Weights of a small mixture-of-experts language model, trained from scratch on English Wikipedia.
Size: 9 layers, 41.1M parameters.
Experts: 128 experts in each of 7 layers, 48 SwiGLU neurons an expert, 6 picks a token, a softmax router, a shared expert of 64 neurons.
Training: a variant of SOAP for the experts, 277M tokens, 4230 steps.
Below are experts of layer 3 (counted from 0) of a mixture-of-experts language model. Rows are named router (the router's row for the expert), down (a neuron's output weights, with its number) and show model dimensions 56-111. Each number is 500 + 25 x the weight over its row's rms, rounded and kept within 0 to 999. Numbers have three digits each.
After each expert's rows: a language model's description of what the expert responds to. This comes from a sample of Wikipedia text that the model never trained on.

# expert 29
router:493488502500512446541513483484474529503477511525518508516487513481492524517491512524498550484493480439526485474494543492479502495521493522462500500515538481494482463529
down0:494471497516468508488529519513513492522541578529515496456472501502479491504493476477502461498511509506475550484541525499533504443478518525526523475483523509494505538505
Occupation nouns. Occupation words after nationality in biography openings and born-lists, such as singer, actress, footballer, politician, plus taxonomy and infobox labels.

# expert 49
router:469499553545463512541489524511472499464512528560486505532529512515493510496490553513520463504480536501505485512530489463517523494501496499521462522494492501536496499506
down0:507513529508488476470518491495461480483498494483480477475504497488526488498440463442465475499534473494497493500532495501435492527530488505504483451465522474505513453479
Technical and taxonomic bits. Mixed pieces in scientific notation, taxonomy lists, chemical strings and coordinates, such as ″W, Phylum, cc in SMILES, and in or and.

# expert 44
router:511524463532478484483533496457529540527491535521484561528508531503470524479476531498504486524471515516497482446460481492510496494512475515448508487498530525460493525472
down0:503497490496536500489480483546501549501511509482502498503549559445499531517504500476490440512481503471518488517523496521498484543497450456462483503507516525464502462495
Prepositions after clauses. Prepositions and conjunctions such as for, as, by, during, after, following numbers or clauses, especially in census income text, for example versus $19,688 for.

# expert 13
router:470476498513495486534535524525512498492478511551457493527514477460502555541525522488484493470497519474531466518502493506501493526505499525479506491511515510487474545507
down0:530509524470467534513516500551501501479463478450551486498489555456456544465475482486525474509545513528489525492509453514467462518491453525507489482516510504506525506524
Article opening definitions. Key head words in first sentences and infobox labels, such as locality in is a rural locality, moth, Republican, Born, Genus.

# expert 5
router:510538511487490482453478499520456518509462483506474508501530494504502496478463474513490467499520466512457508530535494492522507497520463457510452497527491528509521535506
down0:457534492499503544484555497482464515525487459506530483478481466528468485494476472506482503488518540562559466447539493538479435469529487531528504496471507498485496544519
Name-part continuations. Capitalized words and mid-word pieces inside proper names and titles, such as Supreme, Atlas, Star, or Aung, Amanbayev, Stradivarius.

# expert 17
router:468501521511567451537526464527490499521506526499529466508523539498489530513471513514498559485513485453491452468518486536505514496550501532497499504486505476492489504523
down1:514528517495474509486459529529501480529467468483463476525539505487559497465474505468478486486497486469494513512497480534547478424482524481496482505513532527491469490513
Personal pronouns, biography. His, her, him, who, a and descriptors like older, British, female in biographical sentences about people and their families.

# expert 52
router:490521461556504510501532449519493466515462540476449498472511508501524513491468481513508498512516473502497481494511483480475496490534512456491556514491479496476514491464
down0:479539500510526445504485495493534533514516509477479493449515488505511496559473513496486463513529522500510489516509464497482470528485503484517488525546466492479500495485
Name-internal syllables. Middle pieces of foreign personal and place names, such as Chely-ab-insk, Deep-ak, Nont-aw-at, plus common first names like Paul, Daniel, George.

# expert 4
router:500507527499505519526479465492514494531541542455521500485516523470500526486530500504498498471496459525497540499482488491481488501500491535501517502550507470482487515521
down0:520477517514462538500452537440501509510498509474525529496479493503489516505463498501490467523503478514513480496512508469519450483532525531505550496465497533469490498523
Sentence-ending punctuation. Periods, commas and paragraph breaks ending clauses or sentences, including heading closers like == and quoted endings ."; also word-internal pieces.

# expert 60
router:512506499504512523525520536489488504505481518483523450476542485527500485512475497467502535468462474523534487505527545500543491489502504460518499510483502508490521498493
down0:499545504495468493487535466489478484474470537503504513473472520536542476482523500499538474491447492518559524466488473482517496518505533462500506503503476482484531527498
Determiners before nouns. Determiners the, its, his, their, her and possessive 's before nouns, plus pipes opening table rows.

# expert 2
router:491491490497543521494509473448526524504550511502471516496463529475489552483509503510510522494521519523528515472527520514528502498509461503505490531528542527549491496487
down0:501476483520519537544507513514522469495485513507534531489479466513459520481519482457493511484487530494499485502459505484479543475499523534497499481466517515520520520442
Mid-word fragments after h. Word-piece continuations inside words and names, often after a leading h or capital, such as he-s-itate, w-ished, Fl-owers, plus table pipes.

# expert 10
router:464445466445550485493484455484519502509519509495466474489434480528505483508522545466507474496515537516512528460505515519535494494496525461490494477528502526547525463510
down0:504504507515500458509495517491471493497481516516511478552536481512487465491471522502556499453510455515532500490527493475502502500521494515511490464514484509469505540473
Mid-word fragments after capitals. Inner word pieces right after an initial capital letter or short stem, such as H-yd-ra, Ch-ic-ago, f-ec-undity; also dashes in score lists.

# expert 1
router:457474506524500502492511533469475532488472478531481499486479456520499511503509462493525526524490485507568500495508441525466504516452530474532481524497504481496466468531
down0:462499455543446474512482517490455461505487509492498487525495464542528463468518466487510515516473537518525478493495502505519534553501512530512566501460496493501485500511
Accented/odd word pieces. Mid-word fragments of foreign names and rare words, often in tables, such as í in Espíndola, ay, ry, and years like 202.

# expert 37
router:494475503516444512478534517546529497453473493464497475511524531465495513486505504473457489501540467475484490521523523473523540476523478503465517471510482495505484492462
down0:511517496483518497472456503492501495488492450512499469465483465505497466497499512514486500508502495500508509496495484541506492497499499465458502505478439522524434493535
Table cell separators. Column separators and punctuation in tables and lists, mostly | between cells, plus ; and : separators, == heading marks, and list dashes.

# expert 50
router:526498472528468508506515537531504513526496532480517494505502496476489476497503493467510545471476464536523538531546528489531504482462522466493473550534447503471533491493
down0:466498499496482502482526539516503479534524505521531471534526531498368526484520497503484514529523503507507533500538515570530497496450471541511482493480481484519541515461
Determiners and headers. The article the, and also The, this and these, mostly after of or in, plus equals signs of section headings.

# expert 6
router:490492509482547509505491496501521520547505494540521501543459506497490498461494483450524493517504497496474546465489519499494500512525540482467503500488524513490499505522
down0:493476496487495521510516509449538520519521465480511534496538547473552446478538535508505484551493452473467462547510493523483507484462482452506490538505512491490483503495
Years, quantities, units. Final digits of years and large numbers plus unit words after numbers, such as 191(4), 58(2), km, million, century.

# expert 27
router:489509437483459507480518487518515523509529481538477497531482518525486510495494475480453543491531486479556508493500472487519496521479450504530514475469502464499492499491
down0:504516488516504536485521491463502515533489517466512449483506501512486527480536489529521541511505514508486471498465482501489501499523511551450495496512506534542491512515
Table cell separators. Pipe separators and semicolons between numbers in tables such as election results, sports statistics and climate data, often after vote counts or percentages.

# expert 56
router:499539454490490518445479523527538515461512461478498500507492466536490527513499476519509513470508506491538510492513522509483498507471474490503543515493488478462526493502
down0:504467512519484527483536502465508473499499490509483478492480479532521475499513503481467494488500495521463522460547480487531487459517517488500554500493500490526480489496
Reporting and action verbs. Speech and action verbs or their endings after a subject or comma, such as announced, said, stating, ass-erts, winning.

# expert 47
router:496506477493508537481452497541497503490508484533451521508466514526545500487502523521494521523505463495485471483496494520503505471520521444499512447514490496521505527477
down0:491503491493508502485505477500485479519492506503472527486496461513491485515532465511511480522517525489492482525505504479467519524496471488474477524497509545494507503532
Spaces before numbers. Space tokens and en dashes or minus signs right before numbers in stats tables, census figures, coordinates, and score cells.

# expert 42
router:483454485451502511471500498509510510462520522505467559512460500568500475523507547518489513464460539524480458480482486485465508468502474511554470492489471495496505478488
down0:487522511498500481485492472514465492518532510464501506534511485467497467497498494526545521517471557511510442484488446501495522521505526479544519465530505472499498460454
Inner word syllables. Middle syllables after a short prefix, such as inc(ons)istent, rec(ons)idered, F(as)o, plus blank cells in election tables.

# expert 7
router:506501454526527512524529444481519509514455524505530487538471512527455523486539500512517512439504534471525499514522537507481477493515490526477512442474543446488512490483
down0:487506481488482448490500510505533438525528490530474495495498495486491492481471515510496534491486514534481525480556493514484584543450487531483477493515515531453505531514
Commas after phrases. Commas and other list separators ending a noun phrase or name, such as Kentucky, and groups, plus plural nouns like areas, students, communities.

# expert 58
router:546462512502482497488493510536487543451528504499500461510524474458493475487474485526519511516505462479523489533491446510469464490452537505491487495494454483521529434511
down0:503494521514514532513484511528470511492449499521499537547525531518461496508520493485497550506468488515484477512482538513514522454502505520471482501505495559503546519498
Word-initial fragments. Opening pieces of a lowercase or capitalized word split into several tokens, often after and, with, of, such as hur-ried, emb-odied, sl-, bar-, Sar-.

# expert 28
router:506519437482474522491478493462515479534544516442546512475498511470505523486495507492518464524517524483486508515465506506481478489521513490477513464522467453473488491519
down0:498486504477508501502511498482489471498532525469533504517527468497417502469511523446537488502458486511537489475491534544511503466484541456491522550503492475518514497491
Clause-final punctuation. Periods, commas, semicolons, closing parentheses and heading markers ending a clause, usually right after a noun or number, like "Lakers," or "1930s;".

# expert 8
router:501496463542558483494476543477480489509474518492519544500461473521462474505464556489521483503512525458503535438505485529468488500504488511492477478529498549555521476471
down0:521542476490494517504477488542464514486495511468526488479467527496485521520510505491459490510514470524507509455562466493518477463510569523531503465549530472494492469501
Infobox field labels. Field names and headers in infobox-style lists, such as Personal information, Coordinates, Genus, Species, Label, Class, and the French piece Bat-aillon.

# expert 23
router:502467508504515466551526524470509529478463507476513504510487500473482509515511507486512560466521549539555457490473518496469535471522484525475522508537531482528533483478
down0:509521515536530498525492502508482504497498500510507499514481479471522510513518503514500501532575466481432476506515542551483520501543486503493462435505531503476512534551
Copulas and row ends. Forms of be (was, is, were, being) after a subject, table row-ending pipes, and dashes in medal lists like Gold medal – first place.

# expert 22
router:538504459538489463460537495507494537509483507541547468505502443531497513479536442478476528455452505491478494522479539518504496515464500534500506513508497520510476546496
down0:475542497506459508500493476477539499540520510513512481508537506456511559491487483521515472529465483486502465485483504494494509484517504496462483511543497480512485487529
Verbs after subject nouns. Auxiliary and linking verbs and adverbs after a subject in biographies, such as was, is, been, later, now; also club or company after "the".

# expert 48
router:454485497509500490487472477492491486457515473517453528507474511530528480523495492477523495499488518495494527497467465510513481522495538469538496490506511503457505520530
down1:498523475514511537506510484488496520522468522544531487515545507522491471491516519541486491505479535479469471457453462494467528480499474529485504444494507474494468504525
Numbers in tables. Small integers and score digits inside sports and election tables, such as 4–2, 16.3%, 1 | 0.

# expert 18
router:485514501510527462448443484532473536490525514465518454472452517488531509533482473518458524543518487511466498477485523514500514513521510482493494516528485511514476511533
down0:532505525531490493475450502499518519508522500509478504541487508479537505497528526521521536510451500476487488505468497475462549505491542464482485464537485473473533488445
Surname and name endings. Closing pieces of personal and place names, such as Far(ley), Far(rell), Brend(an), York, Smith, Angeles.

# expert 24
router:518467490503501532490528477529500483498499491467494475528517499485484523499524513486497521547482492510512516524509467535452471461475475521474473493541455457541457445524
down0:513526504474469513520518451505465468504471502496514561501512512501524549471480483456476468539507510487504496561474449456485478471508516487444496520492466482520498522541
Quotes and narrative words. Closing single quotes after quoted words, pronouns like he, it, they, and word starts un-, imp-, cr- in narrative prose.

# expert 38
router:513496509492507534456509440478514524507524472491544503515478512528511527500471455542465513512469535455517536465504484541478491522521470513495512472496529516511485541500
down0:492526478533540512508517527507494523511508503555480504490477549522532527515492475535495517520574510498504513476480492511520493513465507529499474547497519494522523519501
Plural nouns in lists. Plural nouns and country names ending phrases, often after of, in or and, such as professionals, historians, colonies, species, France.

# expert 21
router:506499504523462511492514504528524534502531465485549489452505474491511512508536469471490499469544500475465503520479503469523482517482472509499473464494488498496545533512
down0:506496490502456490526482497501489580501522494496473488517499504543507534530502476467515491506498500501542451497490553530499490497517532506464457492508488484523511521485
Nouns after determiners. Common nouns right after the, this or his that name a thing already in context, such as election, year, season, town, campaign.

# expert 16
router:515539521529482516512477461485484492488523533488472474469467501526554542499462528479497510524513527519505525478499464484521476534521536438468501527481468468506522518519
down0:534485487489443487525514486522475496501477471465463467518500492500493485470516469505502481517510504475515517507572519487498507518490489480517507527462516482460511511480
Foreign name endings. Final pieces of non-English surnames, place names and Latin taxon names, such as -ović, -ski, -ova, -mann, Alamosaur-us, Kouyat-é.

# expert 25
router:528547495491485528494475503504541465516524494507465484502502485488495538494497460477504478524473521535538512446516505481506493515520482468470492499501465506481462532538
down0:445533516563492539482500524528490523503489496461509458528468495517464483499488493520495476495533479480496512503519490516514496499429504477532461493530499505521479496537
Word-ending suffixes. Suffix pieces completing a word, such as ent, ous, ive, ined, often in Latin species names or proper names, like dilig-ent, Sarg-ent.

# expert 55
router:552529529484491497496530504503518489465505413492531528463510458526516488510510456536537482471493483513490471534507529516524506536523479500517525486483502516474481538478
down0:502513503455529496546505496520509486508511516484482512494482539472495518501435454465493480494524517519478494503506511529485493501529489502499522478502502479507488467483
Prepositions after verbs. Prepositions and verbs linking to the next noun phrase in narrative prose, such as following, during, after, for, with, played, made.

# expert 11
router:536496554521502494502474496449476523505496504564472479514510515468481491507510517482501491490518478493476526526479473480503497485465464541530502514512518471528517459442
down0:484543492484490481466511514461494463502503511479500523470499482466465498496483469502491499520482544492497508515499521478523535537489531513504524514532463480506541508485
Capitalized word starts. First capital letter or opening piece of a name or word at paragraph or list-item start, such as St(apleton), T(yler), K(ersh), Colonel.

# expert 3
router:484520470512526521501511413509473511502537519501523502542543478538508503510503486478506500514489443477506511480466483530519472520474503522532508524492528498512462581496
down0:485477488493510518500495510468521507506522515503504485517530543595516493520465490549508511490504531487506532467470510505482497502494459483480473525496489428504548515523
US state and city names. Place names, mostly US states and cities, after in, of or from in biographies and lists, such as Boston, Tennessee, New York; also month names.

# expert 34
router:483498478508458530487531486507492468523467543508515514527548507478488455533524526494484474473509481527508488496547476457517529491489501492460507529480515489522534475473
down0:523502510501514502464491508484459476488518477507483462502482498517489513490464467505477451488486479510481500509502518448507479544498471492491536520476485529470484499474
Verbs after sentence subjects. Main verbs directly after a subject or "It", such as is, has, went, located, rises, came; also first tokens of names in election tables.

# expert 40
router:491479492537518528477526489508453505505496545519545487496500513470502526490509482465473506474472534489494518465484474491502506504515462522531450524537527510497487526483
down0:521468506515504463487533467534446522525508484499487546505456457469539490458485505509476487509485491514492473543512473536449496486503499472522501535470458490490488518463
Words after prepositions. Words following prepositions, especially "which" in "of which, in which", plus determiners and proper-name parts like United States, Great, Many, census.

# expert 62
router:477472491506502484525490494509523515512529532487519477483525524469507466461539511486505553523490529530538463493485477477502517500521474537540445536527523506518544548556
down0:489547504494497500470540537505515549479504521487505504493515483485473538496492475515488523529499510506477508461505511510491513504483481469516499508494525509506501506486
Modifiers in election tables. Articles, of, and nationality adjectives such as Indian or Polish, plus slashes and table pipes in election and results tables.

# expert 63
router:543490494534448493473509500478475506525519569499488481489539509475478489448463486504477482491502510482466465492474461462519502492470463537514469524523530505501505515514
down0:479490514500554526477500500489539522481478460439468479474498526500551467521513461531494502544528531471503495460503452490510524580506512456482491482524498478499495487506
Nouns after a or the. Nouns following a or the in role and institution phrases, such as own, wife, government, population, university, actress, marriage.

# expert 20
router:515485493488530553525507545498468465476530536543492518483529511462468506494505552519558455482503536513497513503523514517491536494501509548506496490466535507486514471488
down0:530496489507515522473522501508468495535494537488549500463495520527470510491540536513477489491440551531540492485485539522437543483465439499523506484540480495456462512506
Periods and punctuation. Sentence-ending periods, abbreviation dots such as c. and initials, commas in citations, and percent signs, often near numbers.